From a checkpoint of a small mixture-of-experts model trained on Wikipedia.
Experts: 64 experts in each of 14 layers, 32 SwiGLU neurons an expert, 4 picks a token, a sigmoid router.
Below are experts of layer 7 (counted from 0) of a mixture-of-experts language model. Rows are named router (the router's row for the expert), gate (a neuron's input weights, with its number), up (a neuron's input weights, with its number) and show model dimensions 0-223. Each number is 128 + 24 x the weight over its row's rms, rounded and kept within 0 to 255. Numbers have three digits each.
After each expert's rows: "mostly gets" lists some tokens that are sent to it at least half of the time. This comes from a sample of Wikipedia text that the model never trained on.

# expert 31
router:154121122089091116162156159135157117110140123117132122137108105103101145115112134146123155112130100129131162124131096120079108165129113142070146106147089101165136162141097147160126124131122110128059136150116130101091165116116159146156142045125140086114157145169127112111178117130146108170121136142138141087098088105102082138153131125118144135120160152130092121159198112134089158116145143126121138140112142149123095177142105127111101089149130157122161130114106132139123121142150120141157120132144124109116128110154092142154144113147145138153150162114123165113148160146173150152092099170072172113134153095136158124163134112125123119112130099124113079132114141113144122134149
gate0:106112133082142123110120131146084132134133114118168124128107144163151095124088171136173119130168143104112140137116112168128121120146127144132144073145161115140088136163161123172162133153064142132081099145153108116121089122125137109115088155121140165158113108122170107129106081145125161122123101137135119101148136151120117113114156147158128146122073145129112103103111174109129151103091157107166077097103152186116111143096108088112146134143173103131085163104109170119121095172114119126141128129140122160082144118092165104133143139159162141123169104125152124119093123106127131152109113125112124151125098105095122157095107122140120138159130114137148173121132121105118168126143
up0:135096132115115122113137172137122136181128128110124135145092077114167096136151105122108123100151110114201132086125128113107127122115128144147127086136105217093156127123134126146102160098099112131142116074124085145101093129176103136126123124116087144145147093142125129142114110114127115123120118143157103124130139094128147071158105105138105151089152134122076091122114141114136091196171095095096079110125135136155160144120125125101105154143141123117129134149111167092140112125100138106152128112107134113090138120084114162137096164099138104119189097145132132134127107147114139158138140144121129119130090135146163100136143131119141159083104147130155105118133089135125128099144
gate1:154124127116132142124135136126190142102123105149141139137127184131139118130157180120109136157147147139099155157129129161073100155097152121146115110130132137088148161134152117118093131149154105100106124125171121056119113110095145140126151083139138118124139124143116127114127150113137163131100155110089113116109158138130139175109149161126106144135069101121148135153140102112136173112097101115123147164113076113096140134119141109103119120158144104124104128144144155126099139144135163124093085134114115115099110118107083087137100133138118140110152101108173128117150177143089119166161102110087110123109153134183160094145167088127143130142168126114113088097106113112134102075169
up1:114122159145124112175114119150125100152124167096095123132120093103167128108167083145142137121108121112136154105101135112128107095150136119140115131175127107143104109097103145100171110114124123128167145110129106147119089114101101120093140197131104105088149144127129136122128138160115153088167107115164140161121150128161105109100167124153135099166154131134131163154114138090144110160107177129098087120165145145126145068133150148144167138118110157106176142159097149156095119102162099156128145134199112120123162118119162143129091166135108147141135108157095118139137139155154140127098152099147177126131136112101158170134169130120119095141144132128143138137116149131167116126092
mostly gets: " Mc", " And", " Bar", " Al", " El", " Har"

# expert 18
router:143167123106122153139091137130163109154132175137139122097095117132149144137113138126140162143110107127088132185119132139090073127131131121118106086141123132159154159129116100139153110123112108143112118153117113121141131091158124115147117094129118112121145111155109141142150140128112086177128112088120150109100099113130094128123132167145118156157141125171099092168173126080160102124116136133148120168101102163125136111156123137133119111127104124091161143113124130136113125183126129157131142172147157101094140157111108102134137085144160153123135101164108096091148156169173149157077093132061138123122160135120151092142166116116075136122179146163142085090136146117135130156127
gate0:145101103097130132074106088097156103090108152152116106170121156128167123157161172063139089115077102146166154131161131147110137118157131144126113127131128168131120113165163124165112150148111139144113128102131122137122149089160141150136169128066091129155113054119107139109123144115096143138119069091160091128140102166142114121153089142123130113119114104141122102122140117127135108129081114110138102161099133132193110147100176110110142130141146127142146139093138121110112099121108125138140145150123135125114114135112129153142120101162152170141105121145125114143179147172155111125139106139125131093100132125106145154139142132093116103120116189144166124141166146149140116134107
up0:165103126130112133090128081100130137103094150126138120141146156175126113133142154165152139120094121150108104113106152127119122133104143118090135182131157137107142100132109141168115171129155153158149138137116135138158137093131115169131156127091143139148121104106094137139157128124103131145131067089110109078131107185148117122113119143097132135114173124115164182087152201114105153093105113163120109165112134121146112123128159144170101102177089116118126108130157106109119138137133153130144149132151173113106123157102161124133108134146116150137078137169117097146130130165157110126162135135128139093097126154150179142111153100067122101131126148135120123120161107153134127154080
gate1:167139129137146149123115097101130090131107173135060144141163139127180124160147169085151109143125113123165124123156144071104106122117124122133103120146122176136111140150136121158136115157111098121115118133073137115113152110141158131135109085162125117107088122127131130097086143143128171114122112111108131139131128148132141082093084166123116147140109101087116103153100125102149095139190094132113116077107147098153132162096097127144114126127110077106124171134136139104093152111108123140118151124154117154113086139125106074118137104148188092114144115131137086107140132115117118123125161140077126104134139101113102134161124109159115127114151140167165124102177125115141145158144
up1:106085144162117120090149154121121115102136145148120119087086122133142145133099079138135136102126095118132101117140123155141121112096113151145103108134138114061136140114128120128153139167167146117168127142162113087127103102171092148135098137110143089140124133149116108132166139085163134113085136127150161139170140083145103132102125145095114091145125127176160153121123137101124112126137152112142133127132073162111116108127178132138120136141121103137146121123116108120144156128136115093104121098110138118172064088189125166146096081141133125116167135111155110106101139119109102166128173080149104153118127118131171124138162147140113123162193134157074143146142128147136115147118
mostly gets: " been", " tra", " Tra", " last", "art", " were"

# expert 2
router:174107116125145109082152149148135114128136129127080132161126110147134120095106149120131154132149121114123156126122068152091128102116111142139108123134141119124146167162131145142150096125102103165098136161137147130091133105123110117152139101111086101106157131163109145124173137113125126114109152125115126101069140123123104114113134133098139177103123155166124123149116092071145101169138177084100121165094116133165149104166111140133157119152077103105147097127131128142102116114186097090115141134142121112138118130128089136150131129104149155103115134131137101089145182175189145171116137117084151089080180114130107143149173159119106128125147120110118113126109150130142105113117
gate0:175126115080163126111135135161088140146125135152156110095154113133111151154116146145125122116149103129108108153131126094109130130125116097117181123178147154113107123137138137099167044134156113151125118146122107127128122103147125109082121131139133132099101159125131124092135155083117131101150115132094131143095140105063164097141146125134139111138079122122125133121128105136138142122153130179117124149122102126133119121131140127115134107120143155143094122157150171098109113131103106147120194108123127103142145123151114115179087112132166131108171105123110139104187136147106104172178182142140148086110112165135137149127105140115129157141146183124178084149117080096115106111128
up0:175137091147142069120095165140135115163108103158116131096136171124114095119161119126118132111110096140130137119139173183112116091114114131104127098143140150081113149094140149098124117118116110134149101102172097145141133159131085179116164128142126137153107139087148102111091129117095118122119108114158129141161140131127119114049132116129141135156100093149105141164134149093151146158119123098133130172120141155171170075114123149153134122110166154126114118154140162143145142104110146142137129138144078118093171108097145119089113121141161098129138103139155107117103112150130093150108131114132112119105133135080131106110042126119149154168115102111124138139156113109119116134111
gate1:135156118166162092127123147102129129148136130156076119138141136159110104144146156132159131087121112144146142123145117102113106113169084149111152140142126127085137145130174146135099108121149130151103139140122127136145113098111138089100176114141109125093120172131134131112140119124111130126097153171136133142089102105147160122130100111120136128115075179114125099135078142110146078191138175147129132114132146113193121159128142162118120136145110129137103146121142108129129114140135142146100176131055094089091148126183107143109150101103145104128146150129126121141182102098128107137079173088122150156109127156086103127122172162106133121104109180132130149122104128125102145124105
up1:056159125087104135150124132135170084138135123100177166128113132091190127145105134092127145133120120112118141154110126126166149163141138121089076084093129162142153137095104119125120112155103109130154123116126115110123133093159119140103144133152147130136129118101128130101110177153155117123135102084132150114146141137097133121116141127125106130137124160120096154154117144134123121129102129117123127142092141125126127081108123110142208122152154095165101132146151127109144139157087113123151112142183143109160117150062165126102177128104140157115143078131150097147119121137152119164131143104160111107111146117188181144150089142134121111130094117182127111136163153130152135113124
mostly gets: " p", "c", " co", " disc", " trans", " pro"

# expert 26
router:141101136101131106128138165136131094141153152114108124129127071111127098094111145126127212126111141097106161132120150173080114121118123128150124102097115102136097178111127113118101130093114105103102171152109076111091122123097125153093131100129144141117165098125167169135130100150152125133121124068124096094137123108118064130120107141157123145110122125133111147166128163076175125162138172122111106155133123147155133123119137128113135089160145115113134132152147183140080128104134106109163139166153101112134158124138076117137138123125114119166108113128162131152172170174140129137120147166098137092122135134126142105142159141103074107134118137110106129084132129133140131117145
gate0:157111135108132084121115142122124165193170115129132162128162165083125113133150088170135187133102141117166138076135124119131123130137110136117121125121089078212098127155159164130115142178150136153125157107135088130125145126095121169119160110111131127127109125138084125149128088128169105126135130149143139089130141109114093167160131139155155158117140129110154121155122158067131111168135139107188123098123147109109107129111125137109146126161127159152140104126111115150126122138116117082134145133116119122121160148130139118111152125100114135149176119089159160160134097179133163132122156140119141101166123156126178115114106143107127128144115114082145102140163167133103114114121
up0:200131133111111071119140182112126124111150099167120162085142170162142126083139123126176110141154113147160102129122112144107107120121117111128123147140116095172111149103077113138113125183108133138133159129111110113121139078118152136108167098176083132123117145137113082138141094100146118122141117174142107120107140151125090134140135130106142175157129109131144144153125153099116122123111155066100106144162162115104081103124106165126099147119126132150084122105128129119128119175131143048127142130128102127119146172093126157137132121126124142172144125133124154113118133135135119141087144140130144088142088111152129109129105144118063106146114097118099121125155116120112088139138
gate1:145132122125137182122123155157130111133169105111110128153160112115126167102169153154169102073116149140136117113212129113120094098157120114120130162120151128104110147142144137155112123122136093161103155197161150124122134134123108159121122111135133106125151104151154143094124154077078153110114115105094163097100154131126104115143140142109143133149121149089126124137130116143095130135167095155111123133131115142140116149131118148117157170143131163141091101142085105107104163100131134118119141172101124132159103124121158153168160110108114148184175178116136129110130146156122125163100131116125143109136135196115124097116158148117103132072151121126157103098098135120153133152160
up1:130192056120131144093122137162095117154099120176146133123164125117083142117115097143140100100149135113147104149146107104109116115113098100133099161089052142126150098152116158147106141140123142152122155124129185123161137108184128083162132116150143151109118144144128111124148111088122128136113136151120154109148126113139113105171168098120088156117140164123118154166123135112130124113114087147122106106165142099125123132125100145108122166125138126166118093104097119106142114129140123115112172102087084118115080107105115175148112157105086126131160131082128109121119116130141145127081128131141118158087078138123094143100102141138101148100145119133134114091132128122162156111156
mostly gets: "owever", " million", " won", " MPC", "self", " did"

# expert 28
router:137109133100121093128078157139172135144137169105130131128115069117140103125138109123107162120107092130131117088151131133133123117147116146103127125132130078094142139093105112155076106105152132155055144159162110139130174133142084120133130113128107105136141128154140126119118110106178138139132089111116113138117120154124105127142146135172104121122108128174138121156157124099127106150105138131124135141082145175153128126142094109125172091109147142109147149083136132171081100120139121138168148166130139154166137122149071122118124102166152127111172120144088154086097185183153143167109123156104148131118174096151128110153129118116096116130115129101147074130131150136105106129133
gate0:124165128118159132183163168128174088130117119111147090164152125086153139136150121112145155109134114101154149147135101103123117088124109107068155098118127092143113078131149103181120131132138140133113107116165125122140080134131160139122152119162156085140129140145091104109151121156113117120150159143170126133127132125122127135127131126162170139096130115101173084148127111147131083142113152147113100118115150138155123147117098102100152123179130129135128166123159167179126127105176142106185105173152132152155116104150117142155124148122149168156136144171125142070117142129147193145113128165119102108126120129090098140141147134124114112155130083145129123111109152142125130167101
up0:136150113103150135172144149142175108129101113113169094152154135096129138142141123105136138155127123133144134163110125093131104071142127107095127105137139082182124066104199091154111106131122114113118118119155109157165101143133135129106113148136130105149121132110082103129132109143123122145166184147166150171133123146127136123156114141133173126112086096085149084144151102139160123119118148147109106107141122165188089130081080111101146088143139171145123139123159146145156116121132157126164108164147137147153132109146117125131141135120139146153167100151117133083113120141131201127155131128130090113109122105092093132136132144136130120146106101114091107102092139156120122138124
gate1:113100103111118128124114105115128120127152109115154087130144135148127160116137129143138102149152160082149119123107071145127154114110142157096091143115110142109121110139087137111149100144156132136118129134158124110143152112126126070038150123175175145142128150130119119122105136134124105118165165103125176174120134124114131092155094155159122110122094123138119128138098113124171101106101154135098084112121125120108126147111129110095132129161115130078150104130101105113165104166149139135100105120139115131082090109163155080113124123126094158121124137082142138123151124160095155150134168114139159171089110157086131134131147087104107184127125062119148107125133130137118118173102
up1:105105115091137118104125106153158154131114146135109100175129146135127144126129155150157137116125109160177095139143127111148168147140117189131137115146121134099131122129130160140123160147141097140156143074151103135098092134151124167172156130142097144109100105122102134098115179073149133114071148109164163145106157137110108111171164132110102122116125125134122159168180143138141079129123108097140075137107129105124113118152142127128139079091148139096136126111142141099139062107084118115105128138131160122098123134152193166138126152131155152117136139151115128092124123163147103127109126160142123111157156171154098131147102149122118120091132103143149129163131164166127082133131
mostly gets: " first", " last", "ruct", "ogn", "epend", " third"

# expert 56
router:160121127152116125141200109170127104116146175118138180125089101150099123127121143136141128142141098105123179139124104155105113096141105147099170071143128080137110155124112116120131120071130103150110139170121098110124154121102147103149116122122138122145177145146120105123123111122138122137109141111105133112115117131136076156109171104156114128064156130128138146126167118116152136148149184112103117150162126158137140124160104180130138115090107168089165147144159127145106139146153149120138159163117113104108142097155116116145110106145187120149143094138093151137133162124179162147116096145091133121145147106106127105121161139114069095157141096092139119144122133131126129141101
gate0:144089128114158148133154175126156147086135141155050098124075110135123105100113137111147148107105123107160159153119121118090137085098156138140143141139125107104155127110129106136111131112170116112134146171144150115129142146140155150151096113193139118114129153108124120112168148190169135117125087108125119134100164132132128158138141181128154132145143130090138122134111143083132109120123136112136114161124155132137094159110087136134126123122110088087090115111164106125143132153161162114133120132124128122104099126147082130182170106171102115124098164080137126099170140123118086118056114161127156141148096121125120136116168136145149117138133120144093156162123140138153136146096
up0:175127135167151093128115133148106151144121154138129151142125099143147122102147119112160139125144076112122157109188114153119114150126132151113136179109168121113083087134143131107138145104081102109106124157131105101096141099089131124151121127130113110119152158139125112106063113128084166158143142109113110117107158157140108147089144144153153113109099164162103110144133108102115100147146138099162113111136158108126127133111138146145149113089161159139128154146146119109071121121143116112085160179133130114176187114138123115125119122088104112124172098159101158125117133139124128110150144112127125066139151143168107087129147170110124113116140194098129093153129141125088101126138
gate1:112100140156146152084138164147141136149167139124170157112120105122129071158122110126102105139152141085139128139095128132143109120121110099129142140102092139135158128157127146121140140133116133082108158154119109140166135132127119125135132107193115149116180137124147146149133081133110089111129110143176112098152107161150134142167129118150123153120142070123086158128158127114140131119124166166125132143139137117119157121165118143133143091129107165078105143103102165184114112151115116133158128152118137145152150183124173106155121163138117125143154125136085089122115143148162108130047126134127127113119124080124147132106146142064118130131115077131171104091113119177145125110136
up1:126133143129120167103146076109143142122152173175165146139109138145127144095127119194100139150128117118145129133119065114137126135119119147121106167167155137109143126158177113121131131122129123122153138084116171157142164108082122140104124105142105128121133142123122099140138109157123108129124145107105133112141185134149184107131108129112167096163127136173136143140104187123095114094108142093112157155136132162085173096123142164132096124124113100153146138116113166157111112130154135141139104172140175077127133146069099103137139162114089135129134123133130135126166135112150128117086113139152142150128061086186148114159166120114135107136151136116122092127120149123117125136137
mostly gets: " following", "ted", "et", " after", "by", "ets"

# expert 58
router:140083134112097117134128157117155128149147123090120141154126094115114099065130132107150157103102086141086150095096131155090111124122125110114167127163124124143108176116089139118122146124141117145092152168129112075130142121137097114153121096108115102140145138158118152083125135119082075100119109115147108087102097148126134113121146136128082137054143138135149161135161131109156129161120135119103129177140148117106144121173151147130145088131126135136143158156128144156082154158118119128141177171142127099119122128117094142137096103136139129128110112141131107144120165158164110155155127147103120115140195132165118110175205117119102103102132127128106129152123144126150142095118
gate0:123153148085130134136116110118140128085119159108159086133156103163124139129126134091147124068148122165122144150121137114120142104148125098091160140131146115123165119151127109179135132134141129117148103152118087149111122111136152115080125136147124143070150142141115155121132127119144164099126098137110138126127133087091122140097131087126100129143129145129116117129130134133155112116123143127056109158106110128187100134169123153117091114088109137113111084185161123135161151115166137170121179150151127115125161123089123114104156142108115144126084114100150115170131129154148112149091174146102137102085142123084089133114151132098095147164111139149081163082111096111136121173117
up0:163135114130162147132124105093136157101096164114135129106113090162126123132100101121124143103147109129158117190171154096139104135116110089131159120113151131107170112133130119171097186123125146128145123133145139117106106126123092107096124138175115143091120164178123150089125092159106153135125174165114117186164148056132115143129142108122128085145127183130107122138133129123148113097100114111120093121095103099149095161123116142111076138102096115128110123115163134147124155134138153126112146119121101135169156123122102146107136139131131132146142139114132141148168124104126086162121163116121114130121137123111108164108202147146115163153119135132093141069144093094168114141143
gate1:088100141126115149154176166106132125139145104092060138151155163102145146139152139081154140109106140169129161180155144134148114124166113117115107128115162137146132109181136129151107160166089113138118164166144121151098125108146136144099126163094117118136141149117128091139118138139138161099130154111148122110095161112109150116124129137139118114099142133122097172120121089151127072147124096102141113098100168148091134135119188084093121116145128104131130141103097156111141111087139102093152080156126128103161123138115084153141146175115151128133154127174111151131140158136118096098146114160119120138118102164129171119140161111097128158105100142120112078129159156117109133132121
up1:141160085128114130102124108120073134132143137134178090138089100129122088144118094140082156123150110113114098106119107154128107154102159162150125103127116141140178175099098126104171113097139152187131098111135115146164139125070138107140095101139145143128148117166139135124140121128110128147106116171111122164165137093127117145093168142117113115132080135121100119138119156145147107109134131106116171160118096137144090178140060127167119100118120086154127152125163146140135102166119142134099154131115160101121110111122182140104110114147125126095135127111137110113110111108098130108118125080130103104146161127149119148092127155098155095136157125114171152096129106169144118087141
mostly gets: "born", " one", " them", "8", "%"

# expert 9
router:134111185126165136177158119149139129140137119116074147195101103145154107122135130119123119105092110127142140126173099142112150111118117142113121070130108117138099142172093127177151151158113121141124154153119147117125125124153114136129123102153138082139131114183134125138158151131125131132126108114109110137122113152115115148139144139163096154077135142173126131160143119087113120155116155143124096135072109130127156103127126123114144104127139116097161136142106147129052127145146103107177131145124138124131078113124090136168125096098139132128161143090114121062119179153168110127101111158092144117140162141148162109130167118118090094104137136146125067151117145117153114122165
gate0:113106173092161164122100183169129138106149124142116125119127091112173091132162104120093107106131154138135119106100171088117165126149087115124121105165103144114153148125157134162105155072091102117135174086173103158098123107108111123114150143149116122122131116151129129085145157156121178135128143114172104144137130138139132077132133146163105185112115137115116079125155116138142123117089088134102138166123132180145132117154126110135149141105108121119100118125086151133096138139134145158094137153121130135124081163110103171184153158156142087085104125119153131127127144127141130111113128104096122135142130141155135168097176106120102175142133131142127106123155116131108143128142
up0:115122130181113120164122137140109156127121098145068108156147150135146123128158108176110125124079121127127161100113096077107166145094113195120129118127073115117137129110094068131092138136127159156120083145116144139104114119159104191112096095145144164115120154142095116157133131111111140156128129139131167134140156129115106174114180115109109102155116136131142145146151136091132138131140100150088158097111120145106127119133138070129147158115127153128117151081131133120124149129119134108118156131155126113121139163149182161101125143093135087112151108134182142137093156113137139100116104134105116108128107177114109119143127120095137130104153149130167141113099164121079121168149
gate1:119131159092150123121123141132159114149135135113127095118112117161169115100170167137173129123126102151126132107076119065088144134183108142111104097176157103114132152109128130123094089098104175138109150178163131157109162133131132120130144104118175090137138112155136117113185128087181109147114121146139148168125111125145090138126146126140110101132151143173152124133162132129157095116128114105104115157113127142114123111178136131147172104102116102085102095105133130166113116122140123125144141114137099126176148155144155146169102132120162127128144126136117160132145142161122140109090128148126120095164158120137103152148080100121100139166137121124128105109132079094113126185097
up1:074132149122119111095140159124123141147127118113173114117117127153108114099122152111140115145148137154075094146088112084121184148159097143103105122136129126093177143101145136144123106100118130131120168147169112181100186167133119141154158122111124158142142115103166123117156110119140132144109133124155110135127147136129131135120119125108092093135146103148115135115213116147134136082096090092125133146138158130093128142152157116160112107084137136124088111092096099127144110172134159161100161121122096133138112143118165125085143153143165094102118139134115166145140110144083145088141126158129105124144134108086101171126077137139147131163140124131119141123165096120114152174120
mostly gets: " h", " t", "Th", " b", " Suc", " r"

# expert 3
router:117135109083124114148102188155181091088153122130110143124107105126133171142151118137133182140115105150086175111081104173087109113119130128110153119142122106135124167139100161131130105106111130127128134111152097062098148147140142141115120058112137120108188132148122124105165144132091121147088128091127117104128135131126130123115140131094134115123102096121119137138132122134159123161121149118071133122117122141108134149126096118103125136162165106152122117136107140149088163137161105120160107190146144098110161076107105129145132096121156125122111114125111135117129201124141160154108142116109154123147183113136168122127177103102127112090158122108163091135134139107139135120116
gate0:135114098116147188137144127105127128141093103107114089205148145142164112110153125117107143151130120127103108149156155146144135151116098117102138142117155131157155122159133150177114130164132118179137180177160151107097116094113110135076102107096135076169126135108084099099093172091158133094135153151145129145101101121136082139131151134119113106127131109110125069101125091123163120151116136120112139136129144128113101154101128157117099143146128089092116172148127146145110113122147109127156109158076121105141112164101127150164141137106179137141121127131108108105150147145123072125160145104105118160117152170116137137138176131125129098129138156116141125090088119140140126117137
up0:073108069155127178114126119105191189138097089113111123163148170137192118141107104095087144153121134148126144091092168113131121164096121171102148142141116117132145120095127107122159143135084089141126112141114114125148201127097153131159120163121115123157122124140104126140144121135128150122123120127128122118109097144132153143144156135111105114150103123110123098137134139134117143067170116166144146120094125131143139124138113134167112130110164127118142149106139154088134127144083142164120105187129139123123106103104152116113123143152167095132127083100138095125123120062146132125168159128130113127113122170126132105133127111126132167086134086110129126076147113142116103131158
gate1:173076135103124193150129126184124129131160122154088093122149190155132120135124112123134109114157151125126095147160098111091061087154145099114116107144137124127100126183138124131161100125148140150139171125135163102088110162142173154101126138148180115094139084132120126117131183158147092135119123161136138130128137130146115123145140135147102116120169141113123105155119125159139142128131126136109096105131078124143126098144140153121138131116100128145119130126082103119096133121143147092124124141069121103180137158118137122154141141110116147161127162154169122134152160144127169154123172133123097131122127137096167131108115115151121099123107151168136141127116133119129049161124
up1:135146151108103136145128114136122155136126141110124132167152138182160126115097107151137149109152135136095111141132121122109109148100139077149116162146135106137159149194129147107098140095167152119141164146153125088128134150138130109141128099145145077049149139132141148112126170166148110085100125141117109096112166082138121137102160134155112121146140113109100168147107172128132110162111170123134138139128101084106170137143095125149153151140121124127138109165145123106111143139161172153090134129148098119159110083123113122129112200134090157160109112148148102134141154155129164131110142121137132114136139116158144111098135144172122151101147159133099191110113153107182110131134
mostly gets: ":", " Robert", ".,", "):", " John", "!"

# expert 53
router:158113146125151119115106142163184169139139165130133149109121093107107146120132174158127175146132120111080141116110139161106128126105100142145159119136125093126101175119128137114093135085097141135104132128114140093120164108112094122135122081140127093111159147182128132132186126101099093143120110108091113131111142123152085143133154126160139112108139129185161126176138147123132129141150119149115141172131117160133174112162085147120129111142147152163160151131140168185099123147136155109131118199149124122143148110138085124169115135146144145136145106137119134094131175137183155129125107140091155133116181116127132108171169131147113122146154130124153107125096134156140147094133
gate0:118163105110184107147098118126161118147142141144106112146139094148149129131171155106122104108085147090149136148178126114144141114106127163117116165124120109114120107174150124138126133138142096116133088190133156147136123093142129106141115110158155076136148149192138122131126121113095089151105152128091128126107121171096123106125078106123138130178134139148120075114110121133130122129146181149133112123140142153200125134124080118131147134121132126115106141103157166127104089105121149112167138176129114163124118110196119165121135144095141161119178091153126130135164181163129127116136141095106116153129128104143131125124133140149137150104097149123120080153105129138153142155164
up0:099148134065159130165104115105164142120193134140127136121108151085131164115114170103071141162137166134123122193134179144116144130150104140095120073082159112109100108119116101139147093122165140112150120127154134121152118132135133157139126161123153068123128107135179134135166176160155101126142128118100147162125121136149117139128117121141131140153121123150126119135134099156103127107133128130158126114129166141146095129095143093072129139114092111132108128096138140133121087130139109138134096173103137135109124083087153122154142148138142146168122128147137093108143148152139165157119054114146162142155132122094117137117124120098129129126151170085147105102134150105100115128164
gate1:175074124121159146109093145161149114158138120135111139110118132137122111135133183128135110074116145095200127106188110110153150093073097134111142181153125128098114135129080140141158130123163160147127166131146136129134144102163133164109147131161129118155130186161121112103139140114154129151104169162100142133098123128093087161149114125164145136136145156106142137157123130149124113148182132129115097129124131114145156148161114138097130102148118111120138119142126121139095101157156163086142190138134107103173181108156088137140146094134120120156150180139146128131144132125158147157139132136131135135127141165142145059124143105128124133115093107127129101127122127095148125123114
up1:071148094126104103134144112098146114135149095134156148152162117111158158110156070123107142168122127183114124113092137146108136152116169140123112062143125174140143133124132108134145111145067132110108087115101102124127147103102117137166130123105128121141136080068168127152136099161112131127136062100140124083141107133142149090098131123082126117157095086164099117135145153096130131130086119121109129102123127161131112116144104125141163134103159159121134138137143159096109166121101105112135122130133151098093101139090168136112127157096145126087138098132119114075145141141143089141100137129112126083135103098150147160110107142116101097153124156120115144150172135146112132134150
mostly gets: "ata", "2", "oci", ".\"", "\"", "\","

# expert 25
router:135112106133128109141107132102154112133107158075084163154164079118123116110129123113161182120109119123147149130125131134087111129109129117111140088127116085105123174111138119110143130089130098114102123169129098109111121124160100118157073119146165109155139089178141125096131118130178127132146131101147101130118086116117127109128158125133100175128128107155117105152154140090128128100119119145091089129146088125111123121169100159130148113145134134097166119145128135197075154158097122132136137157092146122092126138144107097108138107133169127154153089124105126111146153167153133132120130127041165108141196138105120121140135098113087096124114123126138104126117115101161126118130
gate0:130174105110101139128087154107125116139121127108127118182097163119126180125141123144104144135097142126162094142113141140095134153124126095128136094084112183122145147141113127145111159079119133116137130147141109105107103123144127177158127131131089082137127138125104125084150171111109175119144107115098120149132114144118083129134114091110099103128131142164135108172125091136138147156111139127151080110108112161154125134143098116125193154111143123097166130121126122101104176130134129122081133127085073137133120137128151147109115149152105085177149101130130138139154175126102110187120130099112117111134200164146125111121138155095096133105117134116157098122144158118151104107161
up0:126140095119103157174081110106146137098136123116084115166122128101134140127130092155153160144123133113180139144119130091109172125158112134120117126169089140103083176116120143122120145077130111107135105138128146137114094116109115149123105126153133089094134097161108166122154152110106157146135126085129085150121143092083099157083095102091152105156110113093141120160094126170104115109091137127147095098116161141142135150129131120126109128097134100099179145150185131097113121106140116142083119144127124102138139124131124157116143113120106125138083100127179115134173169147094110108125167110112166153144138138117121097146166125102154165076115145121121115141123142125172132152149
gate1:127127137101133128153105110133088123117157089158120155158135112113159134131114141114136103108066080130148168129119120109094131108144140123130124091099114153146077124172090121113118171077130134104104107128136118166129128139086131166174090134125112117156135083099154149119124134141133158109119076095128096123156103158123137136141107139120160125158132095120095083132165143150108118109137109124151145122114138136169072162134141161153104136129100140117133122114125151129113139138116122131125087145139165150068138136141208133160138087169129131100134159133128094132109144121130122103127111134089129148143134105143131137166153167093172110145168136189165150123154121111103120155164
up1:114072150139140082077124134133133119095174132116119119131130152123075132117121086131137133085129139140152089141118099158164163145126101145142124105062150136168135099120142095133133174129121137130152155076142101137108116136179130170134140067069124145164139127082109095137149088174149114157118088126159108128141146094142098132137147101104120122099159133178153126117170128167097121130104127091170083106135121104132113110111150135094138123188128133154116124089121111116134127120117149124100108135106160171127108138112124126139140098145115143144110179132146112140104103097124158143135078153111101118125130104116167125104099115154137129108130128121129096157141101123127116128146
mostly gets: "conom", "9", "8", "0", "istor", "7"

# expert 8
router:178126151151122092148138147141168103110134128136121137147096109115119150117106158159136154099106109091118144099134099102074118111102129148122135125110095115157096155160092133179147152143111123144100122166114149112127203138130123155166145056121158088164150138176135111141150143154141110130124107138102113104090071111116095146139105116129141160103133137134098122159188111116106121126195162144143148142105159124106124155144107110086116099131140143103166118143122130154099120139152116107172129110114128117141109087129119118156136126132112140147149168106125149141134133117183166130087106157074149112145165120141149111123142131104104113098155131118147096153130157106114133128158
gate0:144092093125160139164116133121108118096135126156131145090116075149147131106126138143128115131130131123136134139153093119070140151111107137108158146131126111118124141168101146104109122091115099119122139162144103117077147094144137115126117075132176134143130107145126151110108138145142120132136108119108166143150095100082077128156102111180127121166092132131124125153106142161120108136143157148116076133156137151094087134147186146125120126122109106161140079144161144154122107127132144086112144128087152117156173117123137119225166161135135124174128158172116108118140148132148109118146127161154140094150137100125107119114140166141089118096134090152153112113097105123162158151134
up0:076125094128115131084124101113113189124099130142171127095127090131101178147091166152139122152153178093145110122125129139130173168124142122120157166128098179123102144138146121095100128149158127126135112131118118117118111138120132071117093146103153155176111149132146172147133126167133144086143125148119115151129153141096157116169104148123131097156112128145101106114122135190121129130126085096132122115149116116087096191142164126121108107147106098142118126099146136110161106126104162130092132105145154131094138127131113106120132159144105133091135166114103133160133113108087165134155107110143108136123111097145082143104113180169154143099127130139140155108125094151127154096156
gate1:119156175106104156142147134147103143112101137139126144136142122150089179144109132156118122138152112088152126124152110133134164137138126156113115147108140120120137139164136168127172183119086156096119072109100150150139124119118122097180107168112122153109145135117132073103138136181174135128125136142134081126159155137109103121126166135103147151130146119129124088123181139149114120111173121126143101097170128130145104080102108082142143094137173171143118102155145138163106103075105135119131142126163108136141151123123129120132130110127101162143187134124102182115146117118137068108088143119130177123131128122180143161105099130154138104141136134117098121138130138106148089116156
up1:100133089117150106152112076126139129119132126147089114071167140121149110122124083151147120106144152068122109148124124111123086133152130108145150121092116129180087138118131145124135113139174137185157156124120107145143068130155132104090115104119132129090117150086110140114132134132070147104166108103124115120139090107127156138089135100162124101159145133121116129141094135134152123125145153144147128123133148102133120160137127133151173165084086060134098124152127116101154134103136131125095141114116116167132151152127154100096148137110140148136114076170183106154116127131128133146143152131124073131125138115097103110119135179123113179143077126139115161145120124131129170165118
mostly gets: " Har", " North", " Phil", " Mar", " South", " Que"